From a checkpoint of a small mixture-of-experts model trained on Wikipedia: 42.9M parameters, 7244 steps.
Below are experts of layer 3 (counted from 0) of a mixture-of-experts language model. Rows are named router (the router's row for the expert), gate (a neuron's input weights, with its number), up (a neuron's input weights, with its number) and show model dimensions 0-127. Each number is 500 + 25 x the weight over its row's rms, rounded and kept within 0 to 999. Numbers have three digits each.
Before each expert's rows: a language model's description of what the expert responds to; "comes after" lists some tokens at least twice as common just before its tokens as in all text. This comes from a sample of Wikipedia text that the model never trained on. Tokens count by the router's weight.

# expert 28
It responds to: Stems like critic, character, addition, tradition, and pieces like ide, ition, ception, often in film reception sections, e.g. critics, criticized.
comes after: " ", "d", "s", " (", " In", " in"
router:538465452460482514501498508513538499464447500521506474510542533454462509521526488491521511468496509479507541513537504494508511458471469528495497460485506482482531516453508514495520524485460501529475466547545496510497503509503533463521480484535505471508507467501539491523507507482534541541525499461529526491498465481519467494476511517522492518535509526526469501500520469533505538457492
gate0:480509485468506494514524524497529505523550479487510494520501531493516460505502488485463523471521500492498521488484497559548476520477504497458520479531504492498487515510510488534514475515528495497513516503511477481499499504520465501454489534544424489484509501521529511499489521529407553516508452497505508474521459465515494508532544531490491542505493510491515495529519535451500511480453
up0:500558495499492513489475503475517482547560502440488467511512499526520529500498472493478521492490473502508529522484509568529503494489529502458503496485463506506504525515568520511503506491545515461517489535519468487462464492519454478479480552484440485493521487501529505515483485494469506495492465493532500495485506489502525503505524531485480501512516520446545537529497524466516491498456

# expert 10
It responds to: Mostly "the" after and/for/was in career biographies of athletes and public figures, plus table bars, colons, and verbs like had, wrote.
comes after: " and", " for", " was", " as", " He", ","
router:545476517470513482476473483473495528493518510515457480464519511490523493484509503547469467513540456501480529521486511516569546467513548492498485501499536532464490509470463516518459496544477523527530502523493523530507536495444503501438471513540521490528503506513489518484540516533513515503492465490549516495525492500496530512485457486510476502487518452482489490494478504473516472492488
gate0:503513483503497522528518488499457499495519492467505523467464508508526526521496488510488453546534518495507533509509523503551540508513546496482517508453489568442512513505475520552479473511490499495480493515519515547508501481497500449490517531525523520542508512495537486519488565500515485482497512481513525500478452468523488497541486537482493500472521495475497497477490481431463532502516
up0:504515491501505526522513483500458501489521496463504523460476513506527532526493486510495456539540519497515539496508524503538544518516551493491513508454490564429516510505474521548480461507488503497482488513518517545501492482487499449492521529525531521547507517487536483528480539495517491474496520472518526510475455468528493500529489535482495504473511492477498492483488487430469535499503

# expert 41
It responds to: Closing parenthesis after age in Born or Died infobox lines, e.g. (aged 72), plus past-tense endings like ated, ed.
comes after: "ra", "house", "ne", " ", " 19", "im"
router:563482527467520448509496486504534529484489484556455498503537461545489536449480495502522514527462547527497473503487512524537522465454481463483490477481495498515476531497484470514458498543509471507516488509468478480476451517512518492506532487515507471531492516495533509487506493495501510538523512489494503482520495483531484476496520484509525521534467524491490524523496494551528508465555
gate0:458516472471544493523505481520500472460495473524505515516459489462477517542550508488535515513475513476447505481499457469501476507529519505469478535506486503509527511445506483490490457523465549484517523506471494511486509449452499498502535486519491502529481505505552512472450526495520474526528508503523547499495496451484524520535509514512482530531493521514517516502536493508508536490457
up0:513467501506481497500508490506492517542491503466505489485502502574499488475487514502505489461537469509523489522517556528521504516486479507560535450521529501499500536564502487515539534478547466502479500491513516495492530522537522497495494519439546527458519494540455469488545491461461535495477500533502468496508508527510510481481482519471513489444522488491491471493487501505503499518511

# expert 21
It responds to: Closing word pieces completing a split word, especially son in Season table headers, plus er in Other and ong, ough, ttle.
comes after: " La", " O", " Sea", "th", " Al", " Li"
router:486520507486451496491522534508450505497473500545508495531478447482466511553514514465535488515523517458511491512529471529501524510502495522496460519463521480520517527497510547487509508476475511474470480497460499505472465495504536462471519501486525550511469470536527520486496477497485488487477470476486467511518500486548508515573474510489495549484518497538465487528493520507538530478512
gate0:482487534479471516517492509506489503515514530501449520508456516475487507504514524486527552480471516471522495523511572498529525511546530535507504468514499443537512489498487481480529522492484505492481423524512556484492502478506539487491486494530516518535499476502490504512491450474467473484487508516468513473513539499484486505480489513505537566477485470546462482512478495493509531523518
up0:518514478512540507476496494517504481479507466486561481511551522523531529493511503508498459532540477514483536482484475484422506495470505483509508520466521529466507521526516512514467470514517466512510553457512533504488508523509441518515519494481503501504501526458540487475519549545529510527503517480526501543498460510525478501486524500501489461493539555487522507475519503476477481491504

# expert 14
It responds to: First syllables of capitalized proper names and words, such as Ch, K, Qu, Mu, Si, Val, in cast lists, places, people.
comes after: " in", " |", ",", " R", " T", " of"
router:495505487515473481529553504541470486460537528510516461509453493486467504484508449482500490489516480479454495517509523543486490500518541482502543506484514535471483479490467471461523497499541469506436522474526483482474499509511494535515538477503485511474496466528499530531497495497474508524487502529471509517548514449516498492543503520545483485446500524547536517487510521512480520489479
gate0:465539472506507470520494479450475508492527505471512487454460549549466499514482480497513459546490510519533501505512483543495476509510505526483497512515476559511463508499531485465548538506539523514481475518474517487498520486505471456531525537495486530519504472486497500474557449452516515479513473522496481513461500461520478515486530498516514555483520476511518479494515493486494506491501
up0:532468530480501534475494508529526495518471485531486508539543448453535510488508516509475535463490477499466501503502513459523511489498490476517492490503526449491525490484471518533454467511458507474516532493524488519499484509503538542470472474502528465487496519517497509527456545548479493514497574467513515495544501538496549486506483496476481456522482498479486522504480493525497489514517

# expert 39
It responds to: Main verbs after a subject in narrative, such as was, became, served, moved, been, plus katakana within Japanese names.
comes after: "\n", " he", " who", " It", " He", " has"
router:528461513447505489511456478515500508495521503574486461471501495482530501434547465552486508518532471537477532511474538508486540482539523487517508502510511495482486504485487478511474497489488480544520513505493503532529513497492559534500471488543472534502525489513483514476534509533478503512497488502486476503559446514512519515500461483494463483501505501498524508474457481490489476522513
gate0:478457472507517477543521476537492503561513510534512458467500541538515528527525525516538500505466489478479464473522498479459508486523521499530516521501458483523473512478511515486497525487475499491502517499529469536480450499504442526556520504487485535565499515508515505512469487513528474510490517471472481532533478471462472506522481502494498522477444523502500480465511481475510505517492
up0:489453496506513469533510473509483512552506508514531480488503525516512543518525515507519484514471494463469464492524486480456516465521503512540516546482473498496485492493509516463503497480489528467503542497525487531470461480508414538533503522486499515537477520522497521529490490527544453523498499473471484518548471474464483493535488488476509532484432534500483485503489485488506505508479

# expert 54
It responds to: The ir piece in Date of birth in infobox Personal information, plus endings such as d, re, or, on inside ordinary words.
comes after: " b", "com", "b", " h", " describe", " work"
router:502499549538463468491493538471494508520510490476472532487521526537508550520482500455472487514490476484518504498518517470510495509474482495489497486520461486513532522475527501465430502481556533471524483521509517466491494473510467467494474500512539475536497522481490514487476487460468453471449508492518473463478482463502521482513524479519520509466472518491459527508521542515488531540516
gate0:509501500491471440484438503479458503476515479499511498479510508517484567474505508499473446501522502509501485438469492436429499509450539504465466495493493497485520555508516543470462479494562496483512496497497487488505490485481509478531492532472481507527521525517481514488514490473500474506516480504497481494502498483519528520467505473533479485487479512486486502528503496557467532487493
up0:490496505491462450485440487496460521497508482478488508464519518524476577469480509420463454514529492506498494449478493439465505486454489503480467509495494516486508541501518523484446472500529500461514508513486487477504486483480486472534480534479504488522532525532481493480512482469488469515511471511507500481477490514508524518477504478518493479477485524482483507539517496536457515495497

# expert 20
It responds to: Second syllables after prefixes like dis, re, ex, de, such as o, no, co, ea (renounce, exotic, discovered), plus short words do, no, to.
comes after: " dis", " re", " de", " imp", " due", "p"
router:515501510513505485508503463495468499469517485490503510519509489472517517487518482517484508538533527476450522513532465517486483501531537477453526502470488526474525528470479474546497458528545472495544522478512524477522551473477511521468541452499517526511519488516459525487520528495521498500514513509487485543522507460523542530520520497535460517460537536509492481495496461513485438491489
gate0:496522475504476545491465511489498513481533488513561507464492530493513502509491474541469484538610505506529531488480518470499482500518479487549505521482455486458496501548496492530469478498534494498501524527465529484513488506490496530482453475514502443475497507526513504514447512515540513503507507534472492472477534499518494512459534482507475499511466506498490497499460491499517482489484
up0:526487489482518450484526482528511489543479526534449498524516497532444494508529489477518499482451486517480468498502508524501524494489467526456514496547524506541485514463501520467500522491442515508488484507527501529497511499522580494535537530496499514477486448470510512473545495502485523486501507473527529541540470511484513485536459495503501485509500486472525488518538498474495520540507

# expert 31
It responds to: Two-letter opening pieces of names and words after a space: Vi in View, Victor, Vice; also Gu, Pi, Ni, Qu, Pa.
comes after: " the", " |", "-", ":", " a", " of"
router:502488497509479486513514524541510484464510514549522447484460499473506483453518458525495517503512492489440491498493539533481465512521539490515550486488521515466503464474479473505530507535524487530506522472531503496500484502490561559458505479525478527485497457505469489501487527515468500494500509515472536519536492450514515484542479509521471487475536497528501509481489505482446520519470
gate0:474454471485474524511505538486453478488507518523499483467488497521464471535480514475527498457510525504480474470500478497508528472475476507511497464473532501476504492550521495495459483491523542500499524506502548458533495509492490473470521543508522470467529525531500485510487464498484542553518522496480506516534461516529480523483458458520535504494463517505524466453508489455515533525496
up0:538540513499510406489497462524537520508499479478496507517518514479539529479518497522491501541507463492503509541506504491496480507530519490483506534528470526517499512462487504508516531524482462491511466495510445543472508487511509527523471457514474512527472473485495509506515523500503470445487479497524518484454542485491532489533523525476472505530531480493480523526496518529479464439516

# expert 35
It responds to: Second piece of a word split after a capital I, chiefly f in sentence-opening If, plus other fragments like th, time.
comes after: " I", "I", " Mi", " No", " mi", " some"
router:503504466483524485494450473526465508490491513498513481524525535529476493507467510481514504493498538531538478548489473497501486502496513548487490493520561463510437456515500534498494550487462517477466526506503445475486513488494522491535480540517545525499454472518520491510503518470493511534493535488467484473489540491456528477504490517511521490524451518520482503515517481530481513457524
gate0:499513513497479475480494471498518474524518456461461469488478501503503509506495556479516513478494527514511459526527457454532493524505500510511487553505559518488501496488481507504459388500480515517497554488468485462475513479458510534487551487526488485502483506473514500495505456493513498502495501509486487452473490477468493499491513478503502504526496474511481517518480461531497501457524
up0:478512488498470527465478477476535479513492420484486487488498487495499504482495506492549521459469530548522463528524487479530482506520533509499482548453556513510507512490495517471463465482428530537481531481515495459501478475450530505503515471495464488486499521479510483470477503471525517522482534519527508467479470494489489497471490509493489509534492502525470538507508466517526483477495

# expert 33
It responds to: Second syllable pieces after openings like Na, ma, pa, ca, e.g. Na-me, ga-me, pa-la-ces, ma-the-matics.
comes after: " ca", " pa", " Pa", " ma", "ma", " Na"
router:488492504498514469523522489529505504506485487483477519532468486516525501510541530488496465477479460483482506508513521510490474501555528525509493522539501467502495510469504504485536458571522509499457539470460546497476541532499521492479524526472533549518546486491518532479514513551481505486490505484461517479532519544516514515495494490488510449471509501470464463537463516510494487476534
gate0:492516530488519465483491528458517489511527550502490488492532541495491519486481457499482500515466523477506589503501530560519529492478515459491512453534468519483506524479505541522516521513494493477507528496480513539501497506498492495493494463487503501501570485499526501522518513466524536517502491523478519537497527485499540541494500465523483480456558484492515484479524500461486507548502
up0:478526528495494466489497513465518483523508544506482522491491540499473498524495469488470487511463547468515545498517517538488492521523511487498487444523462513490502524466495532520535530521519487449494534477457520487477505533514500475524514499471527521531535491492527489491508523474490526485477501521460524548498529506503547553482499459515496479440534482510513463533521536473491511532528

# expert 5
It responds to: Whole-word verb stems likely to take an ending, often after he, was or to, such as found, open(ed), remain(ed), hold(s).
comes after: " and", " he", " to", " f", " was", ","
router:488505501518477507457492488465511463502552531485504510479485484476504477450481487543468479521507492546533522499470505533527499444471505491463550457484498483479523440476489495502522509507484508533509487477516489520504464510507526537493490507502480459521487462547529515490480484486492474523490509462495476497493456524473496508495509523536467536496552496544535515508512464462473524528536
gate0:552522485523491489514504491520448531524524475462459489551487520506506503494519487498492448516524496471491519550464534514508508495485457536500489508510495515492494516509509455555492476519486490509529536527529541466465477530511512509458493444534516486470521471540531494526468536496530512492481535522499508528481496469480535504502508487503517475519506546473513459508500476539505471466515
up0:484473526469527501485509528498523493465489509533516519467538484523503503505493501489522556476496515504499499503534465479466490497514539517486494504501509501509511527492500622461495504510513491514474489475490499554516537468480485475516507538451521533506496522464468506465531494578458505499497518489505468507524482506502475484503511472499493491514488467501464516504487548476487505530470

# expert 17
It responds to: Short first pieces of a word split into subwords, often after prepositions, such as l in told, go in ongoing, Ho in Houston.
comes after: " on", " of", " to", " for", " in", " 1"
router:480492540530498449541543493477483490507493528515534548488529500530525532484471522462517502526520506495526531458540485475508462490495438526471460471489472501539527519491512483515485488482488471466480490532540548489485476508524468457496517509452522503494524500529492481500491491475516508518484541560496500503478500517481513521461522513488530515504482515532475459490493508525529536523518
gate0:534487536531475500502517535498536532535493527469548491464471523539505491517471510522509479505507509483560507474507466480509469460452484521491491503460506502525502455494501484483519488486500481498449465509538450513468463551503503484474502485486498476500506485508505497503487497471495512520515551534503485493456472479476536484463536545514527493447523488551475506528477487497505511463510
up0:489489486463484482508495453467450448505527498512471538528531475480546539496487516483511527493523484509470491542520510494501503549544509489529508496519492522472516505518459476509497499528503486506525510495456496454504541412515491488535471514476491489525536529521489517526504517510526510524474469472500520504506503538514504494491460507514490518514470538452502486453477508534482460520523

# expert 1
It responds to: Short word-internal pieces such as ar, t, go, ha coming right after an opening fragment like Me, M, we: Me-ar-s, we-ap-ons, me-lo-d.
comes after: " Me", " M", " me", "M", " we", " Mar"
router:462505489493525475540458451515461475468485510500470504535574470467506530530493454501456487491441522496494495506434512510482495536502499520499500497518493466492490488514475508515484480516479501459440524457510481520499530522515499489497531550525494496513484536502520479496512513516462490537470459509485526536511502477508480495478510460515487532517482502534463495515508485521536503474523
gate0:478475490526532472515517462479501496495503504519466504471510510521530477509413476528502491533525511543528483513472545469438486534497493493472526507503524538508496433433527516535488485492461473515493494469462494487476456518538490495498535504494510545484474503486513474503481485480502521537474496508530467528494481489531516518517501499535505503495526522524474490505503512473488509504550
up0:535512539476470529486507519508505499485503496494503501534495477472487540495523526483499523469478482457467516484516435529555513472494498526523469493503457470483519569567485484459490533526534524479515514528528508518516531488467520494524480488495497435539532490525486534498500523510499451474523513477461516479513525489484491482489503498452476486515468494470534490509496497514502485497471

# expert 63
It responds to: Copular verbs was, were, are, is after a subject at sentence start, plus table pipes, arrows, bullets and headings.
comes after: " Born", "\n", "s", ")", " He", " It"
router:518498523467515490496461506487479522507509510563471466473514507458517483453522487541488478517532476540451530526476498518523544499526531501478508525527529534501470500483465492520469509513500491548520488523473511534509539493474551505499473496527491543487495505493492511475557498556490519508515460481536485499548467509513495518511460484495488508517526461465508483472465523492513472510482
gate0:509491497485488473485483523460497512529464491526499475507458495500483465472532492530524466504503536489514519554483511518455538466550524523493495555503482536518491500500489449540523500495507515511476505469494498469509523506479492523506477487504467507493466529507497515488493496494417539511526491538514516473499539476536505477508488497528500454462469510499502515513489440477511481468562
up0:499518513516514521505515471538502490485521501471495531494553500489515527526471504468457535488494471491494475458511491481526447531462480475508491438503518443465525514506507561463481509510501479471524492515504507513482477487519510474483529519499534491504532465493506455519516503513556460485464500462489493527498461518509485510490521508472511546514521504496499480476487565509487523532447

# expert 13
It responds to: Word-internal piece following a short prefix, especially de-gre-e, De-ut-sches, Devel-op-er, deta-il-s; also stray byte tokens.
comes after: " de", " De", "f", "s", " con", " Di"
router:456516458517497518529511515505476482530514489472499512502466476484526496509478559461547543525510519530511480494535499504482507545507545466497507512534531505473489538507554473508511471492538532512504483471486467487479538496493531485505527485520518513494522507499466538465503495483516527505504476461458502484501547539515553538533529552532517530484488528511483506506532529503512527482515
gate0:474504504492479466479459548461494526503514471499470526530463520525541512512495533517523532542532491511504501534533502463502467502512475526484528516499458446511483517452460555483526500497497488481530509487491492499469531437506503491552491460497492452496503466519480490533501467487459511550498500476519495514477527486519475547501529499482491516459523504503501510552508507505498500518482
up0:495495526516485455446498507483494551511490505513493518511501502545528495504474484464519499513528482517476497559493457489457505508486492490489523505480467468513481517482480547471513523493490476508480506449499472485481475466503461488513465466470485504446468451539471452535533476476462530506502492512506457479499493492507483530521524502472521513483535443494495511515522531502539537498465

# expert 7
It responds to: Cyrillic letters inside Russian or Serbian names in parentheses (Анато-л-ий, До-л-ни), plus word starts like Jo, Ja, Col, di.
comes after: " ", " of", " 1", "о", " Con", "а"
router:493507490523509510530502550500532480474492506470515531541500502527506505526481520533527501513469525518550479458543523471475505500480484523513514467481442479522476542470518527509447512529462505484508508524518475530474475515508480470536472491479521509523523495531504488541471486462501506476514525543506484473462493508470530493470521549476531447466468516507507486543513531521477503489483
gate0:473514487552564547512460516450517498509474498507514477480508520542491488500545498508529523514502527497508510470508472469500511539517514528522485477515509481498494443518506502501479500502480513520481500461434497508516507511473518506532510516506478479493483428508478507529507516496454496530512517505492476400465503525503539514498497493493502484522506498514468468528461477518527538493509
up0:537485546457474479462557474517458489485500512510473510483511462474494499495511496489468461528528504492510480519500520513501483483475530540520547524505520523518498552513474484500520506496529460478518502507574499518482509475537534475494510517551505535513519526521528476476527501499522496501473463503500514545538483516498474527530476519474522516504522469508511530484510514468487431533514

# expert 23
It responds to: Word-final suffixes such as ical, ological, ine, ium, plus place and month names like London, France, February.
comes after: "z", "ch", "g", "pp", "n", "b"
router:486496554511466503521494515491560480495520492495472518521526487496502520529495519495516506514531505479534478548501453514517476494468446533523526501493477491530537526520495508484497524494509497499446528474471490487495463515512486525459497540482502548466494490504471535475495507510505474469473486473516530471482524499463471545488482501477498548551492455493493424484472527464503505506485
gate0:502479505505484497469448514514529475457530513499542516491497510508484508501503479506499484475463519534491458497452485470479440483520501512497493522448526519498499503542499518481494451548520461500535485516466507475516502452472466508468534471498504515509542536454504476498469526506483491521493570532545508489502487483492487503472502492563480496484492525504469513478509510508518491490441
up0:489500504484489500528509474486484502522481489518480505476491510483535492465522538488481534531516478480524522515538510532514510513489493500516516446514494499508501515481501465492517530479475543500473509503517498548477518579534571479550470507486513495514475466571482546477523489499516517527535470465498471512489513505508523476519498501474514482515488520500521492495470487534491435509563

# expert 6
It responds to: Middle pieces of split words, especially ron in chronology and chronicler, ly in largely, plus raw byte and cuneiform fragments and digits.
comes after: " se", " gr", " ch", " Le", " co", " st"
router:462532501545494512455455507468514523528530520453519532490482505483506472524477523454446530493535525497510492486447503513501458519510515508485478511510487565512529522524530462510488475488554543500519467505527463482498524495501486485520484497463496473471519532486481509513506514476519476510504460480504495509477520481438514533506531485520486516495522519460514471518532536467495479523490
gate0:507519504490524560467474543487527480495484486506485503454492534437493452496517495513493514503517545520499518492497509495449510502527495513540513489504514546511499488545477480504483490486511521518478472463537501487503500561537508557524518497498434475452462489485487510527525514526512506516514486471528518525515489501487452535496502498501519531533484509496515494477515522464477506553453
up0:512514519480526514483486532468508519474472490531474495447480499440517463474544511516516510478534523529504534496502494496464516493519480523539493523509491544521513455486447486483454488492503482536503491472516503523479506502504541548520559499506430490489452492508490498526501524537502495536507493462514508545513487495502474519501521459508489531497472522502501504457505526495492470559495

# expert 22
It responds to: Early fragments of capitalized words, often section headings or names, such as A-r-chitecture, Ca-st, Al-ternatively, St, Sa, Ri.
comes after: "A", " A", " C", " a", "C", " Ca"
router:508464483530515462547542536561477480454503513489528487520462478500478476520530546460524484481517494505508496472541496495477536513471507484500502537487472526499482513453536519497541497534548512515488501455510525501475504525514467505511529520512480515501477479470528480478475477493497525488471500543485473501490492505501499512479497537528513455464472527541453521485544528542517511489508
gate0:486521484462512522483499522499496484499486478527511484537495548491495490503511508490511515542462509523494517485500537514504527516470508512527514520541598485529489524491529526491514502521447483475548562502475485481528530511504509488515487503544568518493495492524517539521479505511472533495485488484492517546499528510538496535545496537546523527528524513505498478517529520484503506461497
up0:495508485501528509540519512532484480469482520476537483511479517508486473531518526511532482521489477523551522489541496551506557518470509522501506528501530495531467480489542536503573495502489509480514516459478515510473500534520489511511530517529525553513502478497525505482457496473491494475456458457512482512476521510508487513513511539498533517503507478531459493520537504481459514445536

# expert 48
It responds to: Two-digit numbers in sports and statistics tables such as ages 29 and 31, plus the articles a and an and initials S and D.
comes after: " (", " |", " of", " \"", "aged", " and"
router:520487489524504521474464500480519487496489476482506544533496491526529528526487526464516530482474511503539465493515520477475467495523464552493533481463468478532496535496514477532503501480471523437514483512512463478481456467498478494533504513476509478499486497517535500519483473457530476494517521566519487513448503477460517468504554489481548478532481515493486484514541498476499516516527
gate0:503483512495484514510502480509547522467492487496524529490494478497503466512512526486549519507496531492496526524495489478454489475460512488512497469490486500516494469476540483487458530503542483493515480482511497458473489501470493460481476459521487490528474504487517512487494562493450477563543515494495505487502522508546494474484510509520579495500519501520505548477523472460474520438450
up0:466493482506469535494530476512510516497533501511475506498544457519477474520555512498530523500493530492461521537490484483512474495485526488526506486491461515479536473463522473489490550555540507489495456462497516463453480501494498479523462464521491481524491460465511522478489488530454459564513522479485540492493556507485491477513520518547508498499535509512481517492515505485469497505510

# expert 2
It responds to: Verbs is, has, was, are after a subject, plus commas, table pipes, == heading markers, $ math delimiters and line breaks.
comes after: "s", " It", " it", ")", " with", "History"
router:505480536535541517494479525475539503535493505472496518485555529519516511530484531489497526511490520464546519476502525497490476509469501543508475485477464492502521534503556500517447471510474533482524471525522499488501463484532477481487521514512558472500508515528505484460460471442527495484502545545542496491479477504450483468484492521497515475517498527519478479540506502498510487492465
gate0:491498524489506520511454493479475470498509509483489511529494517503502498506498490483469515490517494488468497501516497484488527503486528501480546506509500500503534476526517502475509477510497521422488478526525524537518481523527533551501515510433527499528476534468473517544511537491494532520496487494449600537498456512465486492517510522482446507514508530496485493551508530498509533469520
up0:491517505500477460509470486505471483507499481496452506528524499490501501515492535509521521505484537503522492527514478519540462505491493486523476531496479535485514489485519522481486512543474514495503491518498514526487525418561477482504479480514507467539502502517475510509494517560540518505491457521561509481519496473410509478470507513513524468536508497463465513532519482517516548483508

# expert 60
It responds to: Last pieces of words, such as y in any, ner in manner and partnership, closing parentheses, plus nouns like debut, defeat, role.
comes after: " an", " a", " re", " part", " be", "mar"
router:474491487530519478528501460493476557497481432485505500528505507487519490486516493495531532493474523497496495497474518466492507459518491489521524549506502512510524510519506513502473449548487472510515489535467471482502508530492458484485485551502462491552541528443509468537476525515524501477505463503512466494479466499553478546501491495494496511516516463464466497521521440496476507491507
gate0:479516529487501508513501512486499511544443522497498506479546493490464488542488512476500490455447517484511481489496468509520552483499494522499476529495487513518510436556506543513474499493511503491490472548475539490535517476500479527495469519461502492491467513464479466521489505518471500525469506500522513531490511553471451467519509511468507478539473465467502538509536537468508477495471
up0:464516512494474512524504514499502537539482500487487505501529500493470505526458503481515516445459514490511475470489477503523542474498485515491493532511469504505522482543489536524479509498512495466530435561482517473535519515499461511489476537466492463514477527451498449540483502508462516534479500503535490523471520541494457479503543515480504485532458499479475509517525531466483488487473

# expert 32
It responds to: Opening pieces of words after list dashes, pipes or colons, such as li in Publisher, tr, ch, Pe, Pla, in infobox fields and tables.
comes after: "-", " |", " ", ":", "•", "|"
router:516473502499484463523536495531500493454544504521523480514442483493495476462511448506508516491536479483437479495489507498488469519529507444487542501477525507483508484458497470506522508542532480529493536440533475495488483523503526542505512486479463508504485490511457517508508503548467507468475500528480539491539498454520528491511510477527464477474478518537504506512476501492466527516502
gate0:538533498506516480481456490484479551517475497525483498482538504485506499495509500517558466549512478490471497515470487529488551486494514502483511524561541483517474493545488475466487481472469509536467506534477546512513563495473508524518481525517509548484483525503547527513534504531517490514515488500515462518531499506500478502507477487508512569514534453476494499499511537483511475502497
up0:503487537507514478502452533544502514526492512489514506484491506444506533477553518513503508455465478516497504498501473524492517464502534531509477474494513475490514538502520555487499491482511531511555495502510495436515486527471507491445526492463474522478529479492526501545499517497461466525494515509503457515483534549519499540453514465542490498490478519493536507530472462481492496531501

# expert 50
It responds to: Quantity words after the, a, with, of: all, some, two, one, both, many, several, four, including somewhat and someone.
comes after: " the", " a", " with", " for", " of", ","
router:514461483481564521498475527517472498511482507484515454467463504495513484479554530483527468456475545533494523464499514493506466499521487521499518542513504484519546521474511516472541461509491501556487474524486551536515501517514525514470469525504498509531528522496502504519515493476502468522533468452552498555526489500504482531531520494482461505522514496470474488489505492485478480521492
gate0:519487476489491505490487525510559473496465497531524515490500504447496500509529423493513517524536475459497507523491484487531516483495475495486516473444519477519515466506482505473504505525515503482486482482479475493467505523498533554514496513505521533516501508575532494551496546536491503495468522492505485465535489521534489477472485468480554515505541508521458518492532527482519474474478
up0:534447451486502496484455518495497457488467494516492501498488513446483484517535451479535562494521491505483497519507498506523508493485467511470478481469521467523522492486473499483505490520503504487493472477456500498467517519510534557525491508496529553507507499522540480516494535513484500492457519479524483439519483534548456500498507479478530493518534489499453501518547534500506471466487

# expert 15
It responds to: Function words, chiefly by, in, from, since, following past participles or in table cells, e.g. appointed by, placed by.
comes after: "ed", "s", " album", "ated", "ing", "ted"
router:510500512457540526479471548489486544496484480498506473469524525477529532537501502500511471508506549517528521488559526501555515504475531514488500525495498541488471470513480516513486487486507470529501467492488486546532545472476505510524497525531474519473453520504503465484525509482509502474510539561486495526449502514513484537457484514486487480483542492501486516517530556480527505490475
gate0:544513511471540535492517480481496515482492499537476493510501518470476506470518523531536502518521523515506503481487523485484495491517456532538493466518496492494523527504468497512518486490490497455494510447468488530487480539504562489490532505478503492550457497500467482552515491502500462496474537524485515506507486511526528522478536458480498492513514573511513560482525544502478446516528
up0:462485468540462461511487501517479468520501496473535489501503458534535493496505483479446513487490461465479491494526505510513494521461544481469503529480501492501490513470481508502485536507525497518508499529530477474505498463504445518500479475514495506469542492494534524447509514516505490527501466476514480500516509493461454470533454537531486509491466468457478461511459438504515532484470

# expert 38
It responds to: Noun or word stems like ate in State and Candidate, ition, level, use, order, type, often in election tables and headings.
comes after: "id", " the", " D", " C", " to", " Total"
router:490516493507447547488544496457484443492485506485569539523502493504465470510508482529497511510502497525482505479504521468460501511496464529518465467497520459519488526515536448480502531479479512481515488468543531528467507514529514463534477488465485523522519478493521471540494488506508520468491514500516539472489507510492505505506534523483514454539496530521488550526519514480452501478476
gate0:534545523491498501502487559508490441516487488485536537529556496512484452448516515512514537482573470486440516513492488553458496473512485468535492478495510483516466518529507485518462535502522516533489513493536505475504497500496509492499502502487501479512503507532465491519503486521495516463530504502479505474503486538487494489564483514459505500510496504437510472491503500482508533529486
up0:536544531494488509506500544497493442520482493486535534536546507520484448450522519515522555490508463497447526504494497551456493475514481487541490476501517479507464522518516476519474537501517519535502507485528507469487488511503521478508505497465511470525513510538465480522506481523506499459545512488506506467480482531488488495523485513461511505514491532426498473503500509477492533539493

# expert 8
It responds to: Word-start pieces like re, de, co, I, y inside names or words (deconstruction, Development), plus is and was after commas and clauses.
comes after: ",", " and", " |", " it", ")", " which"
router:515498502543532528516499518493508490501477491451505546516541523518505498545465535484519519499497519468561509488540506489472484521471491532493476479459441477519504544508517528506479469491479513468534466511524491478518474469543458500511496518500525464485510519506537473523462470444507490489518535548506504492459485502456485484473531535484541475503499507488493512530533497514503528493481
gate0:504550491514459516505522466508459537497543499548467539524530450478481517473486473507538521542519521499489460489531499499502504482510471446532492518455530472534504504538519515491504537506513501469472507506516493489511514493481504520527471534503496467488509478518466565510517520507527506508534470513546525480496501474544489550539518500497522530540474512473474484503529519474488520498511
up0:474501483453487501488487564481488511494465542516520497467486520478517488535518481467462501475451464538471541547440471505507492527462525501483479462533501510471473494504501490528495476496505483509472482522472504542499507511507493467468539489494518562500498476463518477463511495530438509507475500507506484503528496548498522493507466485508481496470524496482526506471494537524505461533487

# expert 30
It responds to: Endings of split words, chiefly er in September and December and our in Luxembourg, plus pieces like amp in example.
comes after: "emb", "b", "or", "ab", "mb", " For"
router:482529533499467483536522496507513507515533486478464520504499509492493552494501508491522479559524463535502517495559495516516538517535465474528503540515494510525511516490494510528527500492516519475466473541504538482491468489492482496482523518479518530530495517492437548491480474508498511459470491531551505490483520531534497531505508463467515517545480459450497502464495466468530529508513
gate0:521505510508510487542509542502488529508467506533499500481536483509491523509522494493525485493495465514530521499463517547476477458477497513526500519573484477519481505500505500526504458463509498492478521516471533479484489534493502498467541464496514521475532498545525564546513515548452517545496530490551529493529504527545459449491468521490522488508497487508484531490495524476514502493516
up0:486502513501494492480498461481509459496521505470507509496482517512492475503497495520482490509499515498484455504527475495532547527518494520480501476461515542497507500527513505487526538507505503501488488468522472512481494498529494493514449543482479476521429508445485454407500499446519454468490448499462464522473513483464514549510524474491475496487490500500536473466498470496473504499472